{
  "n_layer": 20,
  "d_model": 192,
  "n_experts": 48,
  "experts_per_token": 4,
  "d_expert": 32,
  "d_shared_expert": 64,
  "activation": "geglu",
  "moe_layers": [0, 1, 2, 3, 4, 5, 6, 7, 8, 9, 10, 11, 12, 13, 14, 15, 16, 17, 18, 19],
  "router_score": "sigmoid",
  "normalize_top_k": true,
  "routed_scale": 1.0,
  "balance_loss": 0.00023,
  "balance_bias": true,
  "router_cosine_scale": 20.0,
  "init_std_router": 0.0201,
  "lr_router": 0.000594,
  "n_head": 6,
  "n_kv_head": 6,
  "head_dim": 32,
  "vocab_size": 16384,
  "norm": "rmsnorm",
  "norm_place": "pre",
  "norm_eps": 1e-05,
  "positions": "rope",
  "rope_base": 4350.0,
  "rope_fraction": 1.0,
  "qk_norm": false,
  "attn_scale": 0.177,
  "tie_embeddings": true,
  "parallel_block": false,
  "init": "trunc",
  "init_std_qkv": 0.0361,
  "init_std_o": 0.0361,
  "init_std_up": 0.0361,
  "init_std_down": 0.0,
  "optimizer": "adamw",
  "lr": 0.00218,
  "beta1": 0.9,
  "beta2": 0.95,
  "weight_decay": 0.16,
  "lr_head": 0.00734,
  "grad_clip": 0.5,
  "warmup_steps": 291,
  "schedule": "wsd",
  "decay_fraction": 1.0,
  "decay_shape": "linear",
  "final_lr_fraction": 0.02,
  "batch_tokens": 65536,
  "seq_len": 512,
  "doc_mask": false,
  "train_tokens": 280800000,
  "steps": 4285,
  "dataset": "wikipedia_en"
}
Below are experts of layer 9 (counted from 0) of a mixture-of-experts language model. Rows are named router (the router's row for the expert), gate (a neuron's input weights, with its number), up (a neuron's input weights, with its number) and show model dimensions 0-191. Each number is 128 + 32 x the weight over its row's rms, rounded and kept within 0 to 255. Numbers have three digits each.
After each expert's rows: "comes after" lists some tokens at least twice as common just before its tokens as in all text. This comes from a sample of Wikipedia text that the model never trained on. Tokens count by the router's weight.

# expert 38
router:181088095164128146109155119117108144138193081086200140115156181115163118109115110115105125127086123149137114108122144156067169162111096131060109154084143165135169125172055132122143175147152135161161138132143101108162091106166104090097201132148158096196125093176142131132107100145148109145183121116152146117185106140118109172127112110095057103086096123131116155191090178181112097123077072124151134208133114153107155131132112153085088090134150128066099103136131106181174172126189100130211130157136135150166187108079162103170104174061117142101154144116145114126114123146085136115
gate0:119059152145082116159104144119136100124115156104132131123133125095164110142135121148149114141083204158127158075109144115177085128195127132107136068138135161143106146156176126109169104139177138151098125124091140070112141100094106142101128108109127212132168073133156151179104094142175088105183126119107157194120178094081128162101146124183091172129148118111113137125087092138150162145102147076078180190129133109087180148169092145143112137189102038138081105126122126050136128134092119090133132178105142092148044121133096154135150123137135207109134151117041077102142104149099146128
up0:102160107143099133156075148125094178105129142091116066121134103185150138093134074113118090120104087153124163193159148094092124060127135113122170132142128123136159094176169101159138157140118152103098080126160082116072199122170125118111143112118083134131125122083110175102106182153075118192124101123131085175136127061070167106141117157149117146065099105100185129139093092114112076115177147147140139106115061098129163184216108095092140101100184109144113115106064174093119156103190133170150152108093091119112166095049105103151134169146125161145132127150096136091115095087137081124
gate1:109136135097109147160129101150139128145139099103130103042212144128159141068143152119119138152144102118121132105134151183137170165118150142097107148118131150140159068081178097173133127078127125143140133105107170124096162102130126095204172130177125091128220197112105158103142053153165152157048164122129119072201152125116116165110125081168112152143122114169109162100149123156079141143096141140156175232157116119126109103084142120153125126129164111162104122069141094105124223159174159128169132123122156145123166135098158114149087163125137134089091101099084185120139082110142079123
up1:186086102149120150101121107140091133140137186135151158146106212147172137177158151121133131090134096144083129101123110124132132092140171091127149130159133138105119143101040142065127146169126147153113137148157046168198121131136161168101108122126139123159156117134150109127104177191153078151144153083127161079080116086176139124113112138164179167151137058119119159134127130103184097143139110077087117104097124136126102147129144105123188092121124127127117116204086157139117084069100060142133125123038205091120116108194119061154133122203113135072116166143149085165119133158089122135
comes after: " |", "|", " in", " January", " October", " November"

# expert 1
router:090065094106100132101156160143163119137166120147156152120093165136094155083094091145135157102175072067160153086136177121106154166119108143051172160093179110132166126159090168106148090080144075160154158096148104148109139060135099100105201149139159120169084133133133179084092096218086102154127086132133117122127127154144157133143115121138081120106137073187105130140134151151163139112113150148137112149118190170140149083127191112065156103072149164078121114152104142181152154132165093150134135171127102160098107103107162106149121189107100052138137114169190117184104105088102151110
gate0:142078188132087123116129151027163070089142121115129082123111122141126067153137109134115178151157140123112156137095135086118142085143165146133154129143161143147116148145103144096124100142164170167131114132093190132124167154115124109200105156090170147157073172093123184078122092196118165143096142156134131140113112156109099096112132049153120105056139149106135118119195049114125140160117134129109128196120110117119081149136108102096067134068067133142151172160148102113166120105154096137144208160141064141063151134078146117109131145080132208142150166127117107124149137093066086137
up0:122173093125142135079182102094130115119065167128099149147104091155117156091156131168131071141087077104121117089130130153153068161100120073149077090084121099107129152098198106157135086137106116099093140116117073061122055138098109158075127151181072151098168091140136115176106194078147075089163115107200115142110132137162147185101107160097132082177171134129116141143034138123126110116150108114136082073169119173123122119144167156136134132170153116148103099086125143141169143141148153073099078104103105103108117073144132153120092142197158100106121132137162118111115146195168171097
gate1:133077166167140115101161099143130081102151196130149175133107126125070111126100106139145069147178147119128135129106109114110097110062107151133181185087135140109084122139104168122113076151157121117109119084112123134085161121140127129137108151139104134123151163081143116116087099104077143132153121091216114107164135209097127159183146179099142119131111159157108136156128139119149086111103212146107113123115122115107092191087087106133141058183172099144067087084077092099140166122180152162109090151110090096053058119120179151128102116116141106112224155124162087108175104130140166088
up1:078098181125135112130083092070167138110175148153147066174161100164088105161097157084067142150121170160126127169077117108116120186102125068068197148157096173133136126143116138081105114132176103148192165117130127164165115073134107178111155103182148154139124158129116145206123065137139130151095142148113140187128075092141128089157140087157130113089187090096152151023135095158133146109082134134119151116138146166145126096101137096101116188125159069085170128130107122107111124120098105089157176127127182094181104132136154148119115119120167108158107179106088108105130090097185155106
comes after: " |\n", "\n", " ", "|", ")\n", ")"

# expert 45
router:169132129098091206096176168108102085093160092095136188062135178123104124124168113143103168127106084118099072118095141202099186159173129119104123106094200140166128141148120178123175105122174095112117185156158107123156125051206119080158114139151175099145122134162137132129149122144099100167092142087127145150116132109088155138122126150089104116130134125159144112180142147139137113152174103126158163198135115185161163112153128132082098058120139143140101110134160117101172106094177119082162145160130164172124148140134106141226126194091151098065123094133148136184127090106111112081
gate0:126162101147130114143122137135151111135127104111095169164094098113098113151173139122148113174161149077102109076064151187154114158125131134089168091098157131156106172114182192163154121175192089079183153106126137089175088088094133163107117103159159153146140072106101131148117132162155125142168162132115146107121117093112170107202163079116128175167126162105143122151098111135132131158156133091081136212186119121147147084161104063180182065100127181122113112092148026130159099159107085114127162106117126158122153062107136141114129147103190102095113146096141147215135140132094156097
up0:125097141123180123094132087144099123163119150156117054079110160065155154101121120128147091168089127177168096191155121108150109105069140144157100190126162089129129082144110112134117154056116185167133147144128136128103158164111084113088124100111106061095119125161194114135159105132104132149132108133160183128144165084131160146113076156150135130110161131086144200125075192112097093084082132141169082087123121116052126182143150138125098209125137068130167160141116185149123134128097177196113058102137141117179066106146164094127115096124084167162135112136095147101110155130159144169
gate1:147127122126092123133077160135202128160087156133099173124101167172093128114115106122122124151105124093137128137116183148164131156169139125115109129135137174111115193117169156112158191156117095098083103113112140112097146139137109113119170158091162189173100168093092135095117113120202117102176135154104136179118146116130105072203121168185089131107127114168089119129106095109098153179163160095112200114167104132095105125146103127144091137084087112115097156077124211165157167059161074141141165106070110140103094211123130147192134194142141108125198132117113128184139108074101158168
up1:129178104124131105144147104108125139123101156104132154226169092095146125107091125096096139113116154133141153152161132126122129138127128170213139122078102099118135103185128095096135082118149150085141120119159095138127066117120098148145107092086179139175099123098135121190140147164158132092171119091077110063117217179163125187110165159094134149083116117100090083094150154087159083131132138120117134181091114141139050133118133163203171127122149147136123132175151167135027090203081136163111110075181122062137129148124132134089130130111092130098150138125141072090106155076096102110
comes after: " |", " the", " a", " The", " /", " this"

# expert 15
router:161132098200137178089141115122115107150109077080184122151098131175159120131149106155096170157110096138129072107134133218098130168122159122122134198120134127133124145114083178093141130096143143123125169132190074156164087097147126107147177164109188093099118107178176119162174160146076113134121125104168141138112148141137142080159115149085077151117179137167101149160151157138113145097116107176166103160174127146132163073117162170111168058169097092112117083139105194190153133147159118110177117152129182136183114158087084145169084192075093104080086104119176159146108108146140149132
gate0:114074107136117134120139072112103080146157110125092165124117122180176064092128146121092134114136120100178151141091117155104125150127091114075204097159132226175137129095048089103109098170157055107068156097144157073111151092152162161127098145134117097128143140144139153145105109166126070201116177111056114119091127142123169125172145110159107157125101165116161162156168174148132146109125150118096139133132121100124167063144139127081152089135157098212118109150124113193105108182106119064164116163140143122093113149082087199138102153167123127106166085098155121141150155126080099157
up0:082107137131124137097105058150163094132140127103143146149081119190168048095115194095095126121124118121174124115110164104162096133097102139126195143148127192148152109106098076094109085140120140186065117115113164049129151126129138166137175145104114159098164134112134093147124068117120110206141193177066090165126120132118132101151111097152095167123119153177157175125227126106124133132161163122108173163117098086107123074178164148092104116133119101181124118167159116165083127147107128091164135120114130092103114164111081148110071127095074177100186110079129089092148170133128087123
gate1:146108120140115138116080163167134163117132120058131120099125119152172137140137196120141189108123092166154119125090101088124198170148126110175181128141130140132071122107147108081116130130151054119099171106139062128146083131127138142150139145108177183066158181125133083178142159107124050108182147128145144081190075117132097097094114157108068073114146099208136121172124126167095116136165142123138143094095072129132181152136069178118141067110143137108098158101100143118127156072113091149132145115103197145145121166082131068107130099093110160122096154085201135100148133147089185112
up1:165153116113132095102175171134102149117092114177126158116114143046078081115093103143137085110147188084113065110117120172100059116112142167085133094035124081118223107121100124144137143138135159126192145121141135134155129099133092145091097176109157100173116112139123115114118093132129166122095102069094144148060184146121128143154152139143175154204104098093079172171160131122137145105115138129171129210130138146165119104069192076112123151159121153099117140149171098174091136164144170121112070135125082157093147097176136157128158141127109064138137100182085122169128171124143126132
comes after: " the", " to", " of", " in", " on", " The"

# expert 17
router:157076105117050108086173129071152109134168074124162183095128145128078106111138074180091148136142113145149092095148141137120172136103122128088188198128190102167132179122084111172165144075119131075167136121136140155152095047082105107135149143082089117160134120145159133117166097167125140157104171093166173156143086093129110099137147146079134151153094137127094156129155170137137092156110126179151142174126116178200133121122128146115179114072135129131076094118145114151158155127159121128191117155129118127099117138095162115209131127109096103101104076130189191188038137123099136127
gate1:098147098144093146120135153129159102117123131132137141094119125134154070147137160077045111133088125137160151161143091113052117179166130110101124121107105116170190173156097112085206164135073158184122162132119137058108075095164117179199127177102095143115090168109220135093137133128105134089139105158093054139094095127114150109138161130111119134141111181055102151087120109137206123143107133144100101065114142136169143093154128067081051086148135081171145103111095076152106172113145133094133119128100126080102126128125092147145068162144126104075125144101099089154126123128107144102
up1:147129113139158094112141086167129145162117140189145117185114151175130162129136095155135107058152165144164169072157100113145045098118126139169141168101180092109092123086157087145073133143140139081075083161129126166118112160096165093124094074147120153088133078108074137167120090105129151147116071099095106120145181127080127150088130152108102107174124127165171123123100126108060155107160111129189126184143127102147089142093163165139190124114130206132135191151172156211116123134096122171119105116182094156188135165122136067080164111115082146153135164139184105093143119109145143175
gate2:147089148146135146126163137146142085175100148038179180069130149144183124167134155079139214093125132169183129117125136194121171195133134119136169153182084107178090152099115140089158139118207137166139173149159117155159132107114134108087160155150173086125151140157185123122186106148154083153123145159143128136079127146118119115160128119165088192087121147165162143141150111152130106158167075117121140108159129177111148078163110107153136102128114066126075119066111189129120151104185122121124158163132151174082134157140146119138150199102149115132084048092148136153142123089074152113
up2:158122154125113086119154108086132034154105112147139151104168094182107165172094180099063165140138146163187094128158152184146154153178151094154185147138067164145132119103142146097131128163144157114151185120157080125134098146096162130094137166126149141172095164094151112135152137087147110132108129202150139133073127152086106103159132136218153182124164147128154158108162117138072092114132105086068126093083124155161117129129074109172111132119091094139095125076084138063170145103133143127122120153069145155118139156143116181129109113187133145134057037114119123187189101117131103139
comes after: " the", ",", ")", " The", "The", "an"

# expert 29
router:139083095137100158102200156108093169137139114082176197111153168139112158099151082137120178116104119095130070061071073211119184152105097153095098102111163163146148148119138173070107099069132089104114135162153157149141103121154137111123163152161168087146151092160133186194092117173115112130146108119128182104176141149142133114111129105161090131086157126114074120137104155147155115166134123176110136086194083161170126080143164138084163063119206148123138114170127131143107108100185128152174124152152137136086098091130125139144084168097128133074120114117163115200108097104117183103
gate0:155121105138134098099174137117117160198202123124191158125126117131102139125142145134157172165099147071143138099105192193081125147116123139139104096070148142171169147152068169085152144155144063098120221123187100181166123114125113118143130114138194114179138133115139155145066127123141092072158095114217110139148138152147124109068147144065137140081112112077078131125136105181120212105097121112111195140140117136161065143092139146179179133186114110111124115173144120131154109092140078146179114134107148145103118095106117092162132134075092127120147067135150086113133106144117156111
up0:090054115161130123179127166095177129146088101161162111133189093065143130106114131148105097098155115120067134110107124087151099180131158117123192183120140091150077117126101186182148165094136171151140114116100162159112114109101121204141153145158136097092149091126124106129180154150120166172117153114088129177105137128156116115133176083134113137160149133136113180132152178081105120152135145081142124155098133085085124047141097122080102141124068115197094132132187116085114068159146089097089160110154164152153179191133100140129050095190120129165207098125121098100120153154140092136
gate1:141133103097148131138122162150103150135085093154105160097111170142102126134173103216200132133177135088103038141155054095088130131132109145126141080172144167103128208183129133147175115118104176114117120116095132111162145113053162142139132151178106178166094097131112214126094118154153112101152136109135079127128148093161064157135178122151118120073087122084165153082172123130135108087118102175092129097174123110083183084108096081136101115091132111172118090125197102112144096169127159146164126087152106054112120166148126118140144151121146165113133114096087137155062107127143154180
up1:139132162115159139219101130088159064120141083051181116076153134108120108154106127138105211126170112128086156212149148116084077120149190083103149114071132122129101083114108112144182118163139118129154130134110162114176093152110152146132077153124137140123086157087151169126131074146174140124140111125152172104173125103083127158124116061144132110142122184162142118120182097124166211129132136122102180126138118137139115146090106125149140098131126120132170115131123112077110123043137072178098145113048111158101072096158067165111142091126160148128141111076198159104121141075162140105
comes after: "-", " |\n", ":", " \"", " and", " ("

# expert 16
router:168094104166117223086212146113134164163175150104131142123171174143170072093135137139119143132125134155108076099108125228103133153147158159079128160140130090160087124130034130161126164073136127160134172149190121186158168071157105122104151119154150091138137136165137151140155112158096157089107147093117121123151140136157119154155084140055133153133114157140124167171147203155156137104116129123159124171175129160154142132078147136107150080142147103099096118157142116144138113166219097174152143150131176172135154137118110114129099211095099167094112095122181123181119106119140100097
gate1:122145135114131125131115135075108071120102135111127159161123114140151134146103099137118104131161117175136158108105130169058162164078094120051125105175111116112110108109110112108130160117095131106138116146153117114093117083127128152160189076087159077162085167105107140134122169204127145083097150137182150136132133095106189129118097137123165124133197172115157112157055041111118082161155101135117099092255117175097173143161095081165132105095106134158077126115154124067154172138131099094100190172167110120094113083069180139167141141138129137125126133046176120129119096162108127145
up1:122162150166144170119124111053133079120143116146135194109137158166090133154132085148127121117116157195128132130103129154054141055099083119074108168151128131119120090133126091130153093129062148050115181142131140140127101114080144128156123120066121086145067121097122138151155119149060087047091104081182142171137176127167157080164073123111132150146154174106138069112082091138108134124136115191136145099195121199134138154105142118177127101057062130147118118141116177121175124121204135144159174100090140096149150162144143147130147148135143136141137109076187124150115109116082100113
gate2:123122097179109161138125137069067211153081129138084132098120131137096159114061084158105127102098123125165123106160155120120139120153180084149096130094122093097171152161063106144116079121141060124135153175206116096169124170162122155101089162121101146186107120147089116155051141132158107124128136161115163153129079091079145172134140184125125133151123113074106140116056143135127145190119086098150194126162131131119137122111110060133089092079179056188040144134147126079116130154114142145118130071127128148136162088121137142131144094135122123164120071089128143105077161126176096100
up2:135133182103185106092122141219123052122138131136155153134137156132147155094175133166106154155205130053097149117099127125124063150115101173127143142132145157119111130123189111124146185103149179126120150096094122163149070119136129133130147120088132149142158101162187114090212119132120107167086143083159125104099101158152125121101145067154126128146196084132156098157115102150124056098074180163122070145092128141141134133128128139139169160209141184095173114099125168200126136104138137095123112168123123112165106140123076090133152130063151111062126148169174113176175125131072149159
comes after: " |", "0", ";", "3", " K", " L"

# expert 44
router:114115160132084159135163145103158150131196118134112136099151197149127130131137113154112127111153151134099126093094131159101148191135132075106116165152186158120140125161066125158095148101126151123192159182175158165199083056126151062098135159166160120170119101127100136113152123195107129140132109099129167119191105136135115094117177114071083155145102095133098154134163174110149182112094071120203188151129136154196132168146134115117127116167187122145137083189115124141137110147169064132179122134130142141175117145123110125163160172096080130143087105140215165164082171083091146101
gate0:166118140116131155131058143140110171149152142112112125079134175156133131134113125114109125162115153179081113023077163124136161170136120166100106121139111111100179135100114104109084122118096058117172155152171178118193076067135118118175079162127195185142160050137086073100124091150128149095167135129117153100125111155100098105107158096165138109076159100190062137144178098130102169100133160100084162108136159126166125145187149067168113163134116110094167103139174130159138110139097166141070152124092165146125173147152087180159144089133120124096100121127112140144129140085211141152
up0:104075095122102115121131155130122132105190102124117119128130153149081044096160160145086128130122183143086118106087118111147138105147134148128137127157135107150127171083069128097139059115091132113155165050184145123164115069124059092142080195132149181204110128156118120068123105133094088143128110093121125156070071127078110132132151127129099121111168106187169130130171073119091174065117100141098175095115132148171080125196197099112114155121132141153211126106085094157130098086133187169118115110075172197114151149131125128150131100087087139159116105131120090128137162130150125153
gate1:126091101142080207168151112099181098140132142134116144109144141196171112111199118176124169090117169119138127111083138070050118168125156152105136110118132194122140157117108126097128124124120131145135207140061130147109143119157166126177079179208161121111155134107114127139120074133099146197170142144160187142130062134165117100138141114148145180109122097109114142119197160123180133128076112144089178214112137136134140111090209100107079138146183169152138117131156181103093118120102097073138165199170127175128144145130106089121133093096138147116145131123132142181127134103133111079
up1:126142140147092134118171092073148087133094062114105121134100149162132102123170094106140168139155126147176182197210092101182149130119175128135164108121152145172215130090108115155097113178131119121120121055153093145121081115102094159224116140078147145145118157147125152104117080134060155069112118172042106100163130166140104109143166078171145103165127130123142148129154140111101098089120120126104097123119121128120085124122222132173121108083136173130097101132157158197114118195141094138107155150146091155123078171140118112126067105116090131127157178088139136116132162174132180140
comes after: " |", "2", "0", " ", "4", "3"

# expert 33
router:092077112118091176074177147099097127169164084156150121137155146162093131144098142135109202088168121151111148107131108095052139200087081163059106103163209107129096141124077143097129093076134087155158138108168097110153121113151151146143167095129101137158143102152147149087138107186117118124124105059100152095153109121110151180100111095112070068164120105117108186161108131162074172102106147142143108167127183110149128082145164187122161134102139152113096106187171131160153180147141109095204097159124133155147160095129151132148141172107092119152103116132166111176102127059101187155
gate0:102116091145142164150188126142116194120103070169175153168104160123145170086144191121097131129155125142127141092112110095072106152050131150120081064119151154128130193160090130156186123094133152149161129162123133087143096111141172091189189091151081137093116061150124143175229104156121187137122122076140093105141093162176130133132134146138167095095163136068113094150184159139105152077118109154112125132126119104065185158172139161155093136106146125110152080100192169152145065122128104208101083132162101167170125139143114135092139117125127129089121134101124138140079099122142111109
up0:096147112095102102164130063070134133129121147093113124095123116169091114131181091179133187156126140134135093117141141153091139126162150149069143184173115115115138148070127088126049140138125171133112135100138195170120146127126083102073109162141143125175118240082140173152093096114104107159112193119160159141144141157046113109126126105106093171163165153149123185073052133106204066208093165157121153140149093163113117068101158103074153129132111093147183125172131095135085109160119104161149190100126112130110135137130108112104117103091130145107124104162130133096133123148115093097
gate1:122182135096143165142092108113072083151057181131123192158141161117103145089181165173107162143084109150165171155146142127068134159142139124103110135167119174107111079166125180167107189096133160164156073093117160081156140130071105140170138145145100166116126128140139096108129205140160097152125115114166113141101153164119140171118126079140179059150102137114127151174132153143078179089121150126147118119094073099107136143143172203158117117094117180152064152169108138152077181047068128112122061133149097116143157104135102105126163124189109102138167167083123113144167153146116094144
up1:134108155098149129097141121121167122137121137115121138124108065099151094160116113117101049115138129136199115156155103163145143114114140100178157115084134155153185069103082085122101091136154179171158111115156109080123100089088111133107136067141128126158124112109100117111208139114074175096174122181104077127107142118120185128137093170208129111082154131138139130103102091175142071091142130102131104108096091125038086110139093161106134124178118183081091097076130130198121161131145121104116222122154141098080147131140101106073130154158139113179122200191124116159175139179140127146
comes after: " |\n", "0", "3", ")", "4", " —"

# expert 41
router:120065094134204171126144173107071143165188158151131123140133166138113077129108084161111145136146100126146143160125126138137112137089165150112146114104175114151135153130067118122096134082154106124161154174207094168196087062153150098139157173167086104135121106171201118105063143204107123132140103116170194133140105124182119151134160173089095130129135133149104137129068144152140133148139082180144141146117130150141119126116131102109150091122132148156142107149147111164185143157211110126197105219119177109122164089111136081165146149120078128094079085141161170137110177112107191130
gate0:155165160135100090131155079124144120147174143105115175168095151137133097175146101125087159158112133151140079139136237135058124117145078119103104136108112197159160146172171104158130177150100143107167090145129137150132104100111143150142107147093080146123094107123057124187112102136135126163110169072062138139116163099123120062175135128151091157066133220133096114125155155160161132100169124177092094062130082144124130156107087092108104106133153059159130120113089165104165162061137125131125168139076098127108136195092147130116147136153116091188188157124123111142127125132066079149
up0:195097121099097157079137152109144172102111114148129145110138136129109180053130106149119115130124077068097117101104107121136152143083109197117125172144158080132068117140107185182165108093142106105072115092152100125107147161166115129077135094098155200079152109126142183080150098086116129107163069112141109140158118161107152142088108079087160088179107107078135135159134155107138119105075124119152116196208150091138163113177172130117200118095080114107098121181124099139072130203123132132129105098118178198155180105135138120160109152069168126117146122193085135138132140108149141106
gate1:169118135119098139066159142154147064120140151090172155178115142107105127135168055143145147162103117090159118098105095147129107172136089134156070076112158107127184121141081149186199113168092062068102119162133138197131100120105099156141145087132119165122109113160076162176112106112067145079158096183134111141188166124119130165144141192129116150114071131156131105111147121138121191099138122181146126111141083062169123159088151151150177117135127101144139117164119114150103160114145089173138150085116107154077198148122205128144079110089138096136140144149077124105142120128116163031
up1:156162136095155124125110150113085142107110154083114141107065111120116168126141099132198071118139078197182142144086086131121135097076102115117105119094115159166140112164088091147060189078141104116093115142125110186147062154102143136185127152138148129116187094153122077077131103109134149085143067100111193079179127192091170122142149125121153169132108121128077111145171151113092100139137048129117163109134097106098167113169123122182178098121116136129087133111159110155101135144133153134079055169113118110108134208136123065117189150110133098182131133126112052111153148158179119106
comes after: "1", "9", "2", " ", "8", "3"

# expert 30
router:120083170102176155141136113103076156158164093092188175095125146135186094125129105167146163090138099103093157106106090189084124133132136154122142126123175113139192168146114172098109159089124092182107117149123105167150109049150113072158168128115141082157114079162133171079158113207087140141108149095143120127157120123130142119138113140096083151123107085176138189135115158177164176129113101154163148182128143121178182081149164157139136121170129095094074121190128117159084148124181110123183157182136148161156159153121139128143104174067145144081097121198189157134113135074125180108
gate0:139125184149118129147107125104213103119135137170084135105106114136157186146133130186103131112130180150124099126110133104137115168137138114178082152155090138151095160095166118158118131123151152131177154121102116094111152132187116163103171119106109161139104151144195141115106097168141132191088076144182140216096073177141113134157108079120104089119138095092083175146067077227118194145141160087113086115116112092148123149189113083136117129135113082083083132115092088111120214128123147118141160078141123093158119154076149142109173132161112181102085154083094120150120079120162188118
up0:128192159167131126142138068123168107131109134130030103118111132149166132089128081106118139141126175129098106146189125130103179151124194134084110157170159172150095127072109140163129127122142126151127153118103153099099157101158093080109189118136101136097158146120140212113116072186131140148122140172160109188116110119153116148113114101130135132102057138087161120057134073157135140129088189073119083160162145055154142075172120119152162114118133116179124180113161115109092148114103161094162175106148086097163150180079110085098139141160121118143108164100100200106119138157120134030
gate1:146165163136108132156089150117106131140071157094150151255089143143147120138151057102156205095182125094130120115100093152119202114153092186189114122056129148148145101160106145103108100142128084126106121181138099115101132158121145106087108077136108141119077065076112144113123112100134116161122152125108097123103170119113167112171122108095157094141149079134151101174126095145143140125124126078128074087130128150175099124099129195147120113123135141087086132162119182105118153058156069147123121086175184111127116209094130182151192126090104129120102178104137128170087143095125136168
up1:137165067084123157137114150187156173097155098120125085095151120176142156119120166151092045102078108142088126103165184136130119132110162131106033151162156122150143156119121070162096149106129158135166144098124138172150101091145081123158177072136132134115151142187189110128110132110180164144169113083146149133173098184127126104129120121081153142155136153077119109144114171136150133066128109194102154222160187140076141095191143155115132135111120101170181107119158101167112145176108158104085126173109129142098158040096090140108112118142173125091151091107112151125131118150096062110
comes after: " ", "–", " (", "0", " $", " +"

# expert 23
router:160043120105093119103162143098122134125176049144155154171156119166118133147081068160171186127141096112145083080161136168109171164099117112108154140108188094172168172137053197140129161089140087143127171151186082129188099128144110121083174132153143110150136097101123178091133156153129098106105108073128165152157104154117108091196158130097087140142099150104090126147084171147083110146120075111141154108136176138209161113147136174097150118134146155068093124159161117149139148156147096127209108150091142164116158120104119083156127153129116100129116103181160153156070133139087169106
gate1:104087115115108114169075091151125124136149127147084095172104131115081104139109204102164154160190145137148198140103135066162112126125128115156155115155141177099167122142130147061042103078147136178110119153094112115133131139113102106180125141132184154108176161073121147090129096160118122058110068142095127136100124095070098052092106129068115145098125106135124133097109160110081198128178102165137166113139148076192068150133167120150134132135124151120126097105114140183147113159087059129119101172132121130068077118171096087076086121184103133131180130178169098148097133140120143117
up1:113097144106110121135131106188073203116160101131078123143115105101098123151144141113151124117161098138178109132145156089147148082140121140155114175225097130101145087140113109113101186083131152127132125129128140113122067171109107121087134135128167116131146142100107094103127130128139072136084088107102177123115124063076120121111179084075085103164148164186172165115113218126148136143175089181125117096108153096159103114159181094085136173157109154106170071155094133133177085145111119066097068156157163108081136113142080185155130135174111111126200067153196120181079133119134132131
gate2:162148146161156144114174170169110158157109124151173179096072154154124095063116163115141190126106113105143155134124091133172121124136099093171157135149138089165152145175140113132093125100157082164151132138117091179148170109055070137104149157157102139129170119132082208176112135149163063091128129158111109120058156139123124065085136163145126165161092157120073064133139100073111121181138062114139129149137129104131181095174147143169102113119172100063135126130153147107074137163120098082115136073126125093101145147203122113184114138097164121118156118108096185118114169140052185095
up2:121137141087087143153153076135139175144116057121149085062101137123119111173120134151151125146145113124132117162214157126199159080162143156145139140089156156144103154065180147140114106117167182083164129136109096100140148133101105120135100131175166090147116075118144154110092125109126046183166142117097170198034088181110099054092154161095128140127110155130133091187154140142161103114165176132115100148082182105114188105199103095109088121129130136094151160097102156140110159078146135085109142121115134126167164215136080194122105149144122123122126160099098152132132160135100141119
comes after: " of", " in", " to", " on", " with", ")"

# expert 7
router:110154117144105159135160144119100142126133128107116141112156158121123113119119135099103162153099122142121126108085113159097147101068114087112138130189203149188113202193076177169140117099128111081137123116156116182107126081153117126120121154095160104091147082153127175132182118169101088099102149038123167095152085073105151149147163104048104096130127113119094135126141161151169162132093116132144131143193133180192173097120176146142203079126150159098079092160126080150104166159197119109206134137124143113158100086159178176172094120107124121122102094175175185146119108083115115098
gate0:150136146207148131120145095144115062145119084082095154148146127104097115085142129112119183172147114126074145130106064111149136070086095123115122151144095118158111187057108150131114137165153105178062126105113139110104189140166122136135166117042164149110089144130110146109155113223062130154161139167082087149103143088132162103063109124139090148071121146121143097047162108098155169126159137168091089137133102135078127119145157120114108127119069137173066116178202135148087109081150084147135109156125144056146098135077096129112142107117072148131154152159177140102121131143122155106
up0:100120151200121091136102125133125146121136088096110153157143136121146174084068135099109135085168115125077178143127105160162120077157146070116046131138126156156115175150179147135149136126139123125135154138112194113179114158180207126153130050149125153086127088155119102081135105160114153175069136116138164065135106134117056143136102107191137113140075141082144067122148104119155142141145112122170128155128119120144100167086128122174177115094112147157075170153152103172131107153104113100134121114158137089121073071175223149102131154205131108149066109116191137125146110142157159184
gate1:169117173109128143142128163127126152199117148147102110113130135135186127065105119161110150140051109117157117149088152128147125124147163093077159116169152115110130186154128151207129131102123151153080083133184120166160066127130151111142170151200117117089130119160122134125118099132104115044157089102110134194090114115151139150117189164143055056125096171136104154089095125139148099140148129141112130162133091100156124116192157135108189135072145149129166137081205117144101121171131128055139073103105117107149180155138088164124156164145080113156124131209128117141123174069164119061
up1:128109053140130128104202136161127159070119119120198185132142160073066168115077163115124083082135140164139170071157076144128120181063060201177148126111123099134140111142099135142158138068176124105131185130113152110126199155124129180148056184132168167171098125172067116148176138123155097149153173148148095037130110158157130124126084146157154157107145091067105112144163120123128138134104092079175119109070136162169127086099163118136151099145110112153130140135121131085124109109144123179128111108101141132135117141126174126179089114105172123074132141065118138136138101130113146153
comes after: ",", ".", " |", ";", " and", " He"